Experts of a small language model: 32 experts in each of 13 layers, 5089 steps.
Below are experts of layer 10 (counted from 0) of a mixture-of-experts language model. Rows are named router (the router's row for the expert), down (a neuron's output weights, with its number) and show model dimensions 0-127. Each number is 500 + 40 x the weight over its row's rms, rounded and kept within 0 to 999. Numbers have three digits each.
After each expert's rows: a language model's description of what the expert responds to. This comes from a sample of Wikipedia text that the model never trained on.

# expert 24
router:502486500509536442530526504505432498516425452487448541464491552451504560595445491444504497435415480483542488475450509453448445508517556472552553559524504515510569520523597533498503517514537497456505513501477528566555431501491447497484513491470513506475481538476552508493495499507488413542421441545447484527428535506515523451439468503470484509514505537492498559461506524509458471545478
down0:530465475475466432514512495553504552510612439579517495494505432460513497484502470561506467559475522485550515608456530554477507503460469462486599496481518513468508429509531423461449487441460501421492518499519516499523491445498476529475427462530576567484434469479511584566454464458544464533519544495525521553467436483449503530556533503583520446502489494524467457507568521469522593441448
down1:569584540454578516528561476497494529509584459466535517557535484532459456454467581487602461529542451493470520447525526496516467520505438585490453485470472526372445446509492465500460519488485503530500539474396541532481546546491527427513500464490480600489589431438463531503504515473503557480485486486523551536509489535452493492520542455526579482449453420472466558505528486516466494448509
down2:554519625512513508500388532496483508442478550531464523497517493475450548439523432482553508610477518509455525467549432471465489513566445560479537505523579502498551474429460541540461462503523531478531524504471512461464485525487484410473458536463504504506560553538464490513456471509564538504527531463476535502565456490481515423513491568447535498503494464560477529512499496563506600461508
down3:563472503433562558579486485470466527441490500459503547481475549437441561435516479460499503484545520585533572539466512488422507476498484554451490470596490519565488525462508460503551508533458484539457496575423485457500452465498519496498525522449535526394471473443501553529521530509544501479478518476454432393510521512485536462481514422442489475534510487515538516541545508438415476443558
It responds to: The vowel-led piece right after a capital initial in names, such as D|rax, D|rake, C|hen, A|rabic, plus first names He, Jo, Dan.

# expert 30
router:497456448500547469573500523483503467554478486471524568453454521467555492519508431481505528512457503529581480474513479526498458520494570419471458487449486456539520486467497529515481579434468469433559575552531541460474499462565465483501573504512512482490518572556496512426500512477513500534473458513479542454482525549514495456471497494451450482466546576524549504504463476505453518543517
down0:478579524465529500524490527478456523542541450473572512480472486492400526403499512477401502549486476458501415476534463539561568558499509451415535520554545493504475579515535504495522527514439515452529453510552507499527481435539435546465446458567532540508502506473420463453556578458520521495504444473516478439520478511535495517447525505487466511533448556518459472461531506496440497518524
down1:518530581502479455448517536476417543446485543456446530486568501471511451469509509461453492510446487496504410504456506507516470483561535475530494466517477540481523488531487546401401453518504503460466538564571535454456497512496522442549563460522474504500500513455517504461546533507501443491563446520498410510583571544504464574527494473453537562513390520437443522493483490482493506495440
down2:460539463505526517465545475466468543444418491556464432508567456566579541494502556493566505505475584536522417580461506488467511556456512466582453501549488526479474504559486520538561583511535512481547487575459393530530500514495504530502531525452514565470445527472521467445556576491470417451477498550476473476515514469523494563484539487474506594478528492468412509492496459533515547563527
down3:485493452454513522460511504541512514467482513520522509430455458547497495477462512515459480475489468494514440409534521512509530465469528409530573441483496460499454538431500583466494494436527496563503483510455495551475442502439459561448529480476472501484503500483465473504476404484512527500539539454515520499477531490483462546490576500505540454481461439535451407494473575445432532557540
It responds to: Prepositions and possessive determiners after verbs or nouns, mostly of, in, for, with, his, their, its, during, into.

# expert 22
router:512503508529488426528454524447449458551447473487478533504481502485489517568506460465513514451507527544429494409473495579509543504567486430479492502448482456500508529492482538463491518540464458455445560512551514506526454436517447513520485544461508496420497531455515555495476545547512449557452468530474554482464585524418487434456512495481457484565520489484538551516488510495456507579497
down0:442487482492490483500476476457536465498422432481505489506508482538576518465554527472450468554484415507479476520566481515490495468594545549487444457458512505497534510488516508539500419515472486536464471536552461511478477485548506522520470538453492568446486431482528501518479512478423485484519467510505539551508557514488472461523431452539559524589530543521480507519552555520422552451580
down1:498511503508503455443498517477524537519459582457527526438559467501487510545539482476554474530606456470536479543544447493558436492538420441444571459568552464482552485486437459533440418482495540449523545540510482502538451548495564526522506515484500531484485488453519544430481560511505530498558469523461528546456513496516454567536488460509568428533513523483424473488492538495517524502513
down2:562489488539439532549443520450480600478520474501575455532506520432503464518576519446558466490604488456498508503484463569538541496434526516457481557501501455551476505496460500502502460559541440528512470571460487446481474517500493441479468508513443486480459538486522484473598484479481513472425481511551519394526516445494525536522521485506508449495514453499503497627445532520524487520474
down3:518495522435423422565462469530461459501546542543517530492525483519482475516482500501582536479500547461469504469487468598489528532527490502568434440469584495484491424483524562497537526472557521484517523573543468506434523490457384586549469476452487496467509504441522498477419492493484498525544523486500483457571531463486461541502519461501527490448438521507446495487529465455423587490473
It responds to: Single capital letters starting abbreviations and codes, often after an open parenthesis, such as B in (BA), (BCom), CD7, US 412.

# expert 27
router:536488502569540478530460496473472457516457489568521481464482495493440525538546477480490513480473504496480512464440507565546476494486533460496456465482546504528511554500467547477502470519444446480477495559518483477551515434542513526519519538425519490503481564415473580452509571483581419532437516560464503533529539565459454477495469504435434493522574496515515544504418490501460467516514
down0:514589493529547483547544506561486480466449503449419528467539502529542510499500539529497531491515520518481524466449439510467542590486486511515473562553514548517496504509500508489581445508507510478396520473532507518583494535548498503538426545515522475587565538446439397433530413428464582538501496527562432448530446513518529528497458521455499514415572464567548463540529497459574523490478
down1:503481480501549505444519483447521494523561578461480512472441561534487438508529461461567480470460558547479462514483512536570453496540529446479525608552522520505562480462466492467544499499457440492550490530613562508401537489436475533504449465559516448465486450552471490523586504498477558430555548498509537466520493548526475507521459496466479484371466547508556561526522495577516451514459
down2:497447450480443472563519440480547593511475517508469475493520527478452509361468524526480536501521485488422479480524528454516518506523513478425518516483504523417509539528444526458608500460550491515536472533528530452475468508519579432554549537540479457479537517453553537475520533528587524514438401554515506487506484556453572491454550500476488516508476469481437458525504524513429505498421
down3:498518532498545391439458505493511495521497464496482544498520457481516504522465513442499525517485571466440614532535467522468470579452503529545471472522498484444550456463505502473433518480434530553482529501483450535537470462523517490479513520537527488444551483524626451463502566547531449499495500549484471478523490534512490545553474490435458481448472544507532482491436549497486480458460
It responds to: Opening parentheses after place or institution names, opening quotes, and lowercase word-initial c or w after the, as in the woods.

# expert 7
router:526468431460537418511502581501459504513487457529486551434407520525460549549479460466548585487516510507487558460433443557507435493552536487491467523485511489555578537574470522505462510435506450469551549507528461498568472497498491469553526561473548547537449545475502538440448570499557455528456476507480540502463528550500478506458463547459426549508510568594533516455490524533444498475498
down0:460483473525558500500478448415505512492425571500529477538518515504519477450499502517539540509628579522513447491467498549413488493543557461496461487485470465561492445451537540471440450488563483435518515560438526533549517498557537519510498521458460497462465548504447436452499528512487473440548452547503507493434487525425518484528493511490429542420563554459469420467458543476481489500522
down1:517504486530465536525508495527575510451476428479488482466519502562536534481532542524491451525583591475515479547534488539506524473517451534500480541445556504447537487516502600515499542482458538503494553499454504506465421504479462466510492457483469463583498513515591515493448591434475497472496441463480508582441456555556545440496528489425511502501510508517501531524491575525491478507528
down2:436447558545495474559541537527531478458553526526546483488501498406569511495436536468423488509455460508513504458422534456551477453496499531504494411574488499439458526435482527466505525528533480482433565451507506550468501533470506496503485485480511458505490486531473479518501480505554502473516487516481497552502572410513523508434574418467500531441470535471520430508491570508497559496520
down3:514468506544467485536477504522440410536477528414518500483517474482488490492489545524469497546517532564515503462471466527555503515478502544488488551473402512499555470516457511532475556543436556503489524477407520456492452482510506452591492548466467470484490461489436542529476572548626523564472472523533628477493496520541511458488563466491522479475534500492525555514501547442545511504464
It responds to: Table cell separators | plus conjunctions and prepositions joining clauses, such as and, that, which, but, on, at, where.

# expert 2
router:513497486506570454542485512563488492574485423500430516421507517471525510523490514487513552466518536485525471483458485551473476504508564482528489540496532461489531545538546538506566557484457473467461510541478534557555426449511487480455525555451486539457514587476416475506505538479537480490486511544501557443486572546466505411468523535507491535537530532516554542543486576530432500535489
down0:531511523500482500555439447523492503502502499451466486452482632483498495521558474441566537453524504514501481515498489517470540543529479496544532487493488419520503429482488548501384547554505537454502445509423494479455576472493473478513478529527493499449532535497514500459480519439465477535569505511483537455462499532482520476570360468451535485579489500493475501446556455540541444522525
down1:494522450505541452478459438502487465452515519522491469521508470501494457478476434572589490488545501564487515493511530465525550517516491500548507539448497520488537517481476525484469537529495509616511384527551499530532512490447466526425487499488556542546511477532533538519526470546478532485545544463504483538481491446519474476499514512459491463509390509423467457505524504497429526522460
down2:514505469496498503524440517491469492464565625558502566471495494582454486482573454473428510560478452549507473555504499510414423453451470520446549498542439475500493480520480475561589503514480465519591513442485491530494528458570510440497497472490449529477419476427518506488483485479445485524468455455509506546469450457545484423536548525522528379556492486530499498484610606530492536496468
down3:471537503495449533515467512500516421519506460489528490506545509525528478470447514594461595538565468545499539523439451444451534557510495514474535533514590485471527543434584495522482472431502464487569526471501475570492479424500536510460509525598499449516471480489496472608503479485483533531571461470520478497545526512490532521498488482520470463469545510479496501489447475545497528584581
It responds to: Numeric tokens in table cells, scores and statistics, often after a pipe or colon, such as 67–80, 5, 2,300.

# expert 28
router:454452499503510488533408531487475504482506459552516489406505524476520523507539445484582562415475501501522491486497486480515420554525531452525501468559538421463502570549485481475536600458554432458529599597471492486582538414473469544458524511470554529511446525480492513500440534501557500496507525517489530516451535552420430472500496549460464497429494575531476516509434489505472482536555
down0:557505537499485467525511494534529524480478523482491478464484547545447487516439538545478523610477471507418457504507538468534512453538540501556468441470492458566494495517444506498552515548520466495463444532482466519520446548478458485521502506542493526528522464502458579415529472537452486557510507488483500523569513471554522522519487499496491507520601524494452401490511543419543486542451
down1:510498490532530499489507518472517458532486444492465524506576438529497544508464480506490478539506509464466464474458489488473522520453534506463471493498548470524408494462556539461479490497510484489493591503444526430479427520495486446486478517574507505546528524481517527548459509511520444538520493639420533460538513536492515468452466465591441548489569447466483549497465492547495491514609
down2:453513457566509415510573471442489487506516495413459539520462489477496520506455447503420470512474467490524564516548464530559562494468521509447488483494479503505527434429536511453418494511461545496477484497516451517521520519520479510521506620492517433526487561500472479485532483546474475516511525546493515520484524505557497543503507448399526511549405495464437575542499538498488456520421
down3:551583481417526542429495531551549552534500424515440422495510460483508541520528525586481509538484602488428481520515541456465570496548518446477477519536506496470489514524518511474530474564593484458564493496435477505536434468456498532499440472510502498510437534519494546498563557486453452553527497504429505476545500462459530498488507489503520458448566450528472499461446421528514516493517
It responds to: Auxiliary and main verbs like was, were, been, had, made, plus adverbs and endings like -ly, -ing, more, first, often in census prose.

# expert 17
router:562457510543567565561443531480428508499436443535440559440440575429568537514484464475532516472480601581540491506465484489521469508509505441442534518545502482529538510512528504493467529453459456504513532570527470478529450500497447432512503545520506465466504505532444517479446519533525496519450505504462543516508453515479473505422501543456499525502505526547522511460438477490536458575480
down0:496510491427580491563451495456557498488489534560528523498507474485492524492416490483433458484564474502449534529487639484454459506513488562517562457463536498512502493459499452494563485513444488540408539631448441461547575564437517488541499477561524418512481542516485471547489456496572538519504536474505417501485482493550471484514503484464441410501460481534529405429468461483494440475566
down1:509471462533462516463519465541469530534562496486503503456512498462479513530544468428450492514582440489479507503534526479481466436529482496499448536491480541456611512590508479433502505418573509543531496453537476479415474488457502487470543500529569454540469423466499497511492489486505543451502475492543454511490507461508488520515519462480493549512453477471509508547488427516558518447414
down2:495537495517397545440538514537515456491458513459540442515492551484526399479501499533396526514430527495453525434442484553515523573450560524533458482463549544545444497463526521505559484533530415510533511492435511500463521485488497531480472481513469549501505499465530512508600543468472440510496584429436495553487512475462470568522541515412523502503536483505535566455433488548545480636405
down3:525441490462419463480495503493468552459501523557562534442545517523457507500568486557505498471503553463542531514406569519485499445422513458537542515531465553517480542478501500512508538494458485456459500430555481505507536490476565532470600521538575493523500499497540574513494542409585437468433519438484493472516574450439546494432506523546473560504546448475433433540511489490493457484506
It responds to: Inner pieces of personal names, especially Slavic or Hungarian, like Nik-ol-a, Vlad-im-ir, Lász-l-ó, plus first names William, David.

# expert 19
router:561441466482500448529460501498483456540411432555419570503483528459476496498531441464501533478547485514560492499472576474510467516550491487433476477500516454542505521493516566513510485516488494422584486529512465455467466501463410502482572536507551554540449533453443574475438511488543507555428509540486569529498497519470540465489559530495446438505500597484499445529481472491455527605527
down0:415535484462498535495561494399518503444469509534479501531510471453482468510538557449479500531567422445511528524465481478481536513488491497490584403477458446540531500469498528468525452440485494566449506437538540502533549482476512500493540487517530529514498574518482479481430527504469515478505541588475517522506521481522479552507454486550448499374533496446567509463456498452487549462488
down1:452536489528453532518450541496514480489498508515464532542517463494507482453480546554444503472529442484560468511498498453580524473458502512439480424480466495507537530536476450547511483548461485544517439578521515514456478526517470463552507530533480419503433461458503571473536518549493523489566551503516519422588528492534585480479480518524494442470483494504515445522583466505436446458533
down2:493481488559461451509495515487536505504430427474485478474525466546460466526530441509433537529578474463472466482522511512527544472482515546525470499549551576503562588515461457530431523533572493495518499555496483505517540517561491465464474444533475536474463504485525484515568546516549487411509541462548481503518543500497560487477546451550513545518485568441473483522420531454518520457480
down3:553492525432526490466504588416503468563550567481504450523495499530505580515534468530475487495441568547476463487503561509484495490518446518485426537516431488525459454505489527487603562476462487477408577514484502547558465513488517481430448558481477534499491535514463529502501542431485428446455512470516492528525543533544489532479521526509475520485517519530438496501441477514538441509536
It responds to: Consonant pieces after a word's first syllable, such as p in es-p-ecially, pur-p-ose, c in es-c-ape, and cl, ch.

# expert 26
router:469488503506573447533462542456458469576527493535484477441504563484557532535546398432519567516522566453491454480498568487484490525543541430552501467545457470534500455475542537454483492503543491439522481512561514526473425518531484496471465506470525540504506544477513497460397522449543453537460491544405477423428518539491475506443499515464406493471601503520508506492454492473518413515497
down0:483524574525505532473442448467548462510511503550459560511435459447505490514519388507525503507435518479503527560533485498468445514460549513420524540552523562489404516446526411509518464496507490469468553525435481482495559534515500489501576539495420516498496474480520529434456559486431457513488483472457475524546494496503483526527516446484533435493514488540525455437468509436522522526525
down1:463453476497538484521439541508445439404485530488478525591490506540518387496547526533501496526485426515495547528555447543515494493483460470494528473512502445526538583553482458478566502533494518575575477557488551505489483527480506499468498408529398513476526548513483440545513548478651543503460516534564524517459513542435565423492470505488427474528502462477568519557534500523518626559485
down2:502499559499509543508428488520510573513440405473479510468536476469508553489497467474499539440522474484541513526510545491532520549523439452410542508549542536487433485507499583480497534535474470512515468502522501480558532472517431464457513476528446501456479596461487507475500513491468560500500506520613444496568585489491532542466498507461505513596455517479526565479393471471456486550571
down3:532487476594487489536541507517427452490539502455517543494479534470506456427440522508511418449499531499504504472523527483539590491486437494506469493492507517475501499576518393505476444529432463552517527475556479476483533455470494544474472575453401504516463469485514591472573487505535527449581463521487462440477488482527550516523451488495504459544409529424476519496540471487470542494549
It responds to: Word-final suffixes forming plurals and abstract nouns, like pow-ers, inspect-ions, discont-ent, -ities, -ation.

# expert 31
router:498506499566523498512466540430534473509429477505462500408436536485464543554561489426480532510490513546509455402464454543416511564545479482538508474497414473531525536457512514472491485487516495496490533510501483488507450525533426523529488563480552460450442534532460515523495536403567460569488475577452486528450539496446473451429511527507504486532522559495491556565449516516485461542530
down0:535489496502461469482456502554518539505555500458513539498479471454476420497449468515473460467469530509491395527540462429483518482577512493520514514431530521463535518410471526453497528518490461462459543478545602545500538537509577508526442534489554561455475531520552466547473498540555499552502455568392505505477488490513546595537540506539481527539537517475461553473504420511412475458458
down1:453485490541514525482538488477453500440456495425459487514496467474447551512488466483546436509514539461571464500433543546515417453506430437518480473518395522536534464536551482463541536478466511513507521459439499570491532450531411479551538508475541527474465525449475440504465492473529543423525494525488462477453496545507558559478479423503474551514560513576521511505544516508497536484570
down2:435566461565476479419490461561498520466512499548530489516558543534535465563382517532534476430497503579503564438479543584503520479460485489540477484531503533561498523503458483507514564555525477553501507468493486485433498525461495484462479442493463464567531513471501514558456445448499495544567538552535550587461606492510550484470488466495489511495541471505486512529433474502500447512592
down3:538508509399501570416549492473538521485421477541496437529518562463433579547520423441488576505528503511510575594419564516461444506574518527518507506555516490533484478509428500492500596502477477490485472516517494543503506427508487501489478532474508523491488487529544469431509524568514549470468412489542523515437493522572518528458585547533531432522525510502512484454457533476497509500523
It responds to: Line-initial dashes in biography infobox lists like - Occupation, - Children, - Place of birth, plus prefixes like dis, res, un, cons.

# expert 8
router:496440474508562488556450528469430464510472465466406493447483482501530532519515491491499505462469508486496492499515478559497472571491536473483497577471475498504525589511528500473499513476474532413550568558514498470607465532549442535487578554530487489526513557501504492455480496460586440567481508495471556498497517514515451514400500524407473442532547546512486556471506516531524528565535
down0:532532466478532481538480567484549490448503524561499524488492541513471488509551485518535465437441556457474428532439494465465466507515482458456474540562522475524561474554549483488561465465486489449475508529495451485489462481484459510469440503507558511493493484439478494511528480463473532453499513529524562517514513516426509563507497554499524471515488498495482487567436449476534448580456
down1:575435527448437506510485441501510471563573517500451533510448506504549465483538491477507508525477453542455502544528471520600502468495461577509485471493487567422567533501479512491497431495445476492481454499558512449494544563498557505481492533450532441584503455502441507506489479497547494473560480538506434507490491483504536465454558507551472437533437489526461515412568499484505551492525
down2:470550559448445500441574499516470511522493444504438477472448419468535460560554543497468552524482511553492525535463531498527626508485470489481511477496470497511475508507527503503515511457527587563513506472451455468523524496456459533504472433483524513520492519556536493460504488469515433482496523517447481518468490495414461504502565482472423484522532514490507521522520394405533457436526
down3:548579531526501474527550421488449452509483474424489433495526503479507529607512416464513540476503502436475491456534517421555486530417478535469505561529561507464510522425485534544520484530525476475560481435452463481460542487523390531462467517477527480469450579523531496469418444531572458527483449553509551448464479498479533479545543488489499543447547538535551531478484445383439559388528
It responds to: Short word-start pieces after articles or verbs, like b(owled), t(eaching), con, plus copulas is, was, are.

# expert 1
router:548456462564524469570493553451501430562470487521545473502441579460490539562435422419537532475479538448502440417430521529492506518477480492530505505479481498533493493546489487491488546533526497498476493554473493501495471517551436512488623404475543565466455494529456480417494566477522488476456484549482493491429594529459464517493510526471469475473572553564535529502556527471470491570456
down0:495417477431541530516392574531514506534484513537593453466565500545457499458516515544497545502497429505498471539480463525522463448489502465545532454510430492461504470561471506539527463529541538440579549507510494474458486495501514552513547538503495417549475585421548514528563505530505473493459522564470433472511441466460583427516482570535482464457506532523504435482475487566466555495437
down1:513469532560452499501423459499526506517510535497526500490516506475448503510462539499475513555517471514534516503424498582512540546572473558485545463398567526455513491503437483535465550526516473516500503460446469528459490450510519567475487551489499429583534462584550534535482400528562506430503411557536450464480506525524467522540591522549508485503518476395516554574459508491504546494546
down2:469446463526420449544501480525536489473551521503446594483462518507457516504567450525522576538439436521474468550499474509455451571545473512534478480536519488465415528510396482551511533503536511522583412520541488520516434484506506552444528489486540469514436434494528473523518520569522525528504472483532543545456517504503488496542434466549440506493495520448447521463482523504555539494516
down3:567543502462503480466477553529517498472439545501439532510465472448551510449527506508533470448507516447455530546460512553472533444504510443515477486522521425560484451485499549546444528492514474497519461485519522508474420475527452485506520464514540488454483548548483481483540473478508563547564436378530560538512560533535487462560459525530442546559457560481528447476476501461539512419489
It responds to: Opening pieces of words, mostly vowel-initial, such as ex, ev, In, a, em, inter, plus seconds digits in coordinates and table cells.

# expert 5
router:530482512533505520588482537487527517480458412527455505441477515485487505534482502479602558500489505518509469496494443568473511509502563469503460440472472408524515550541485524448516535515434498483477517574492495508515454481469457520450574556533489533474440515487469572493507534524521496522479511504463510505422544601490465393448573593474451511558548490571575511551509522495505459537506
down0:458448454464547510507587513529461490549518515501502496481424468512482548446497526486560465571494521487465470511456588534450534514509497516548491447509567510541443528522561547465522474473498577543470503528509473505501489491495554443442506457474521485528518494575492541504548502496500528585487497492492523457533485435526500499584523432498477495504456543495452520531528482516527551496444
down1:491519504474490465436476530464542557524507460472521462502461483472506497554477509554494598541504465520475471456507391573431496549504486459522527488454593467526504464476450472468497518413543525516426501470503525531484498442437521501489512529462519540553492483572563506512491542496528493450494523439510481505551511518523559463490487595535537430539482527504529423530421428504477425473511
down2:566518567546490543506456499494543524514500477581466530514442513473519460491543496508546506427506488454543491474482515512481520471434523484499495522529473502537531508545449500513465397489397474508506491485521485473514484493512498514473486444607514453520487474484521419469527476471534548483504467492425493542506511471441465477462507547508492489467467473516646501543586576458481479476562
down3:507474582499464517512493557523546494446506493574470490580525530463464568566522506510449480533521457582478466469487450455482467466565537518531514545590499480494516525522473553516539473480419526438418525590506590482529527512500569445465549602465545571519506502587527463550457539527595469518532540537498473499564530540493539544440504494499496534484557516498525411522453524486498510514532
It responds to: Digits after a decimal point or inside years and codes, sentence-final periods, and "st" in compounds like pro-style, four-star.

# expert 6
router:433463441534523501577391581477474448508491526485495513528439501401548558539464464420525538435441548478480478496460495459449465468511502493493451518501487431504560517504523464486518522556489540464451556566525524475475495463547492497501531581385493557425536563471460500441445456540561470512435520535459497462456505512451482467500524590483472519477501507497533555482484530455461477569548
down0:526542487478584475474568549516531456547413511434419492515485517480464437522473524498534554501466554527498528481441499519542531523496560566517493482506520583492492554493548516548462545405456494545497458498556454549560492502499523496490462559500521498493456447510468489542519421489363511499524559575541500443531459519530482482556505503470505496489471544597467508506546440475533486399505
down1:452581460461516489494514507563508479442466501488503474508546494485490536537454520519544550458428510536497520470530494439469533495524455502457484501511514471424495558481476490519516541497444469442416443493457520516496390564516479547527531487497509442425487469494572545510535468473472556540518500475454387539456448482505547481520498535516524518440485466417598536461451422487581542442516
down2:455478498505429494490527519532502479503400478503501529480545514446466508473507560463511535482418483528520480556518428514472554471455584419451517515531513513453395532494562548472440524474423458465480463447518543590415425436489548475550507523420502540587514486513504532493528542539403449449469511557517461481482485510466519508448544466561496507519543490582485473499560521494518439566484
down3:451487511451493484538501502435540493478545491532460454503508474552464479474484481493486462538521488521479471514514543501513495461523483473484454484429639429478500513461464494496520463435460597493476514469586506552502538499468493524528504468471541437554527464505529532461480459480532431438518481423517500447470477548536564492499443463474542521475532490485471452471528542549469536493501
It responds to: Short word-internal pieces right after a one-letter start, like c|eased, t|itles, re|ached, P|ublication, plus blank table cells and score dashes.

# expert 21
router:560506467544536480486503503440491509522458502515469549446428482476483522566507469505485569458472587556444516492439487567470462579526506520457442528494434420541504468538514523385563492479535450448515514522543493474548421472505492494522577545475518456524527541526507478461504536467525467541493488546451502508543622522500495456533513505483523458539538504503540499542490441474489491526467
down5:515474521471503472495539489587480536531584508505481525469463454538484469531486533421478478551491465529569391468487469509437529461458479475596462482512462578568516473439506505452409454503579529437516512465558452559486420469510510518490453501520533513510449513440497459512461509507424459442482470440457415444535471488516434523524473515502483473481482569525528564494502475537533501539475
down6:490594449494565529527501517500441530469471508453512438518531507450527488548466564452549498505440473459496507484524526459514498489449472513535447502491502530518535489533485467545434541491517454543466477488501477523503465499478492487416435476523537486456458487515518532446502445544553419514477578451489510476507554492481423475521457506603526550528483557496541533506474599540515544529523
down7:544467527435462549412528519444437581480459459470469522548527445572597548472463503505479531472542583484532521443465437535469587498485488510480555555517472526449504575511510470525492538443515459512437443488491564508507546523550446476488494485479561536527524541529549542497482444500518509457463512493541453433493550539427536473512540472557443591514486483469550522481475559451507502481471
down8:515518522519487500447470460503510536488441476475553580473526525542522469471529457442496566475489456548525462606483441426499504511549521552508510500555556507524544508546495516543452520513508476521525515431516484533481455538521500501449533478508513514461510510493515488473489532505496458426413538408450414528573528468500559464493491516545512531501495440566568480457522509512481457553485
It responds to: Word-initial or inner r-containing clusters like tr, dr, str, contr, Gr, Reg, and a single r inside words such as ast|rology, Fer|rari.

# expert 18
router:517455546521565499525482487441421445594469441483470603499467525500513578612480491421562529454490519508505493480462533537438499547544530497537512554491541526507484522482523503468485502502483535526475520557438523532530515470512393482478526523428542490495461629479531488479495552496486464536475508564474537493503524559457496473498454508464518423483510505471524479518481488524504463566563
down0:579456531423544539479558495465489488570505560492513488499524490526406529516519478449503523464421504505502470495450456572528565539507496471518500502572459510518536498503543493443497561483495478490486503499559515497537481502528536489529527505531489484453460447498453499494452498501522458462513554501482507476462494504515552515520546522478548448501446409513464441482564517477505517483570
down1:538535564466517514472524549591503535489513489511549486507542547539564460477499541462468496522468510516475453439549485513563504448452526519469487462458424510566481468592530505520477471399544485473473495480466485485560517488471523532445486472481439454562512446563490477504446497420426468483486500492503465545497520500452461550465480464526556531492406592475467498535525401452524487522559
down2:486510507519463418475520514482489537536518491493582605497450427507505493530496469503500481477454494462492455509552497582553511504558462484449493463515491487493511583527546470515526515545485502439471596525542557548540497482452565420482514532494531503515606548582495589447560497499468472482462443568515509511494454461483467547499519534420423472507480543532457509518519492529455516532537
down3:579498527476553529500593531585489487495514467525477454476463476515472478516612458497590530483484496587467480507478455546528596551563527489504545493412492500486523463466513494579549559545525438498512504524474485478504521471423519510436525464449529539503486540416475551539537478449487482507450507520482470509521479584477498511572495560545441560476445482494467491489369454528524516474501
It responds to: Lowercase or capital first letters and consonant clusters opening a word, such as s|olar, K|itt, Sch, Br, Sw, often after the or numbers.

# expert 13
router:526432541509530457531479561503458492551449463522456511501542545450506552567500460464496566507516446556523487452490541573518491532468548518479460569479412491489492525508468506466521530495457502492479549492516463500553544418521539501455515495464501497456493518471496535512445525509482480575433554533466577548466540545476482490472523585475465457500495539497510466491548461529542521516568
down0:475503474459484445440490498439437561516512475516529467488478528430464467433505493412529562559488490511534473531495518535499519455460510536475532532437522569555504457455459480484512575563477539497448447463471475510470455510497533582511403472488500529488486476546498536567558520438469464471432457475439499491477547408487507467574564467455533493508438514479542559522541460497536528470498
down1:550423530525470478507496509425529516483509472464472533509498457533461509466515502477487497478445536560442586487511490411481507477533516491545601529475474505504487451532499451564454503530471497477563542486522435400563468487515507505491466570452459533501592450545539506428506529503522504448494531473467446501535500537515423534444526496540464471555505476477499520472489552436548444535499
down2:500541532530508457490488549409573463486514496499538479539487555524448527560477471525554509473466566468486479461523533487507495522540494529472534536470493534532579465491490479509467448483503514502518556510472505535489469550500567454501451466539560510561553500529550515561594511546531508489559486483548490507478513505508538541473543518458524575511559495547471448450506487451517529457501
down3:546463506550522529498514447511517481473571485517460497463496521529460544497491552509523511525481497543523521486458492499518526500501601490581514513505521602507489447524441480523500584519492523489558517611526514549517470563508437510543440588415498461481478428519538461506518500482531476464511507522513551479379502555527456517489493507502452542493483520502583489551518552453464418595521
It responds to: The word the or The, and other determiners like This, His, It, starting noun phrases, common in album and music articles.

# expert 3
router:438450540536560551552458525525499500566446483479460547454470541456519566477517440495482485445533555477517530466525555517471530567525470478550472529498485497541505526505500577501406565512491495492456591516491548461543457473470400475465571503575543506534472520422527468498413530451487463563471496541448552503497468526503463457381502490517502519479576511534482459452497461509458449544559
down0:457513519548443537462588511527573435495524498527554489544523465559563532455541469554507495490471551510490470569557530487481530466546542514466502505434532520549543479487501479546529409442424507463578424464463534481539507446521451491384531486522465533414467545495529523575525504528465500530506478492474487530461503441456539486531552509524416527551449587549536446486471531492496462522472
down1:482466497487507466555486508541449454538521527512539511548474441500481513534474523565570482523547508560574476505553524499460504524520464550514550512481508483499496592476456566547452500523489504480463490562575498488500507497458580495497487493522550502529500447473580469522516483466460504541578484526479467509431477441465464480415479464437502492526531532601478518543503560490411508532569
down2:486478427454517515473532474520485462518602551483474456514493504449515562484472516534506495505536479421498505435529485444524505555473531524523448542557457516529526497487446512490531571542535568494421510487457480553469480483427519512446554534540497441507450434457471528576473500520546554504566513510502489478514518509529481464492497457514521506425522420469436522620548443570498500527567
down3:482445477488457588545513520409520461459498486525466525469526453558452514461447548541570528506572460463487475510514518488488513466541498473506498518503471446507464548584455503430510515496513453496460427513538497456543598564421458531418482492530482475535477488471465452507574530526522482555502479430502490443500546502516517486492535508533472515502534425427548580516471486460504452515534
It responds to: Final pieces of personal and place names, such as -son, -ton, -ville, -ford, -ley, plus first names John, George, James.

# expert 15
router:506472439446485438507454540463440461511469452487501538512514510423577519518490448488594497451502533506545439544472484577518410589502528464500436474498542517549593504502487560420476505523500448522523499535503462470495503494534423506495521484499568515447495543520511520487495530483546506567446496540478553509508551483507521461508529540454507566459471517528521510493478495501478474542470
down0:521531537517457506517498534430460507531423425485488501460487407465493547401525512502509526480529461494523532512421459601494505444499472518501471515476409484496469517532538462475481417522469562465544512471525499468500432526421473462465517507504473435439391564496564476537533488537519438544578501573553493448496475469510427537516531501549455500498425500485466462515519531465438536470553
down1:509527539487494469465510481523452510476600442412463472432460494485537520456472467593490485481507471479477544502475522477493467463455533495454539457504426579453551495451517492471495454422493572544513503510557433567538553514454554458464528463477486461557471518496494545467440431487584447593444525548491555492510466510468527531522558474510493545581505545579536494497468477554557436479480
down2:511518503451481525486477461541449481488470468530384541509424487500500466602553517495537471554516475491576540556429441494494574545509445486536479469550479404511538549511486530449449440456420433534472489510566538471476501460485484526488500480494414569508442465493522436530516486491527577519522491514489506422454512428532481489616517502502489525480515613478492527469473521456553456565435
down3:546448502539593474471506496472443425486459564557545529551491537470506474493416492519542482505495429433517492547530459558524445556487486497512510606491465483535442557468536483477513453520463472564508488488476500487424511504517577501446472478525542595490475486428470460475576523454462575556474486511554480580535535518534505492473547541574481579488522540494439459542548498590500480450413
It responds to: Colons after infobox field names, commas, periods, table pipes, parentheses, and degree, minute and second marks in coordinates.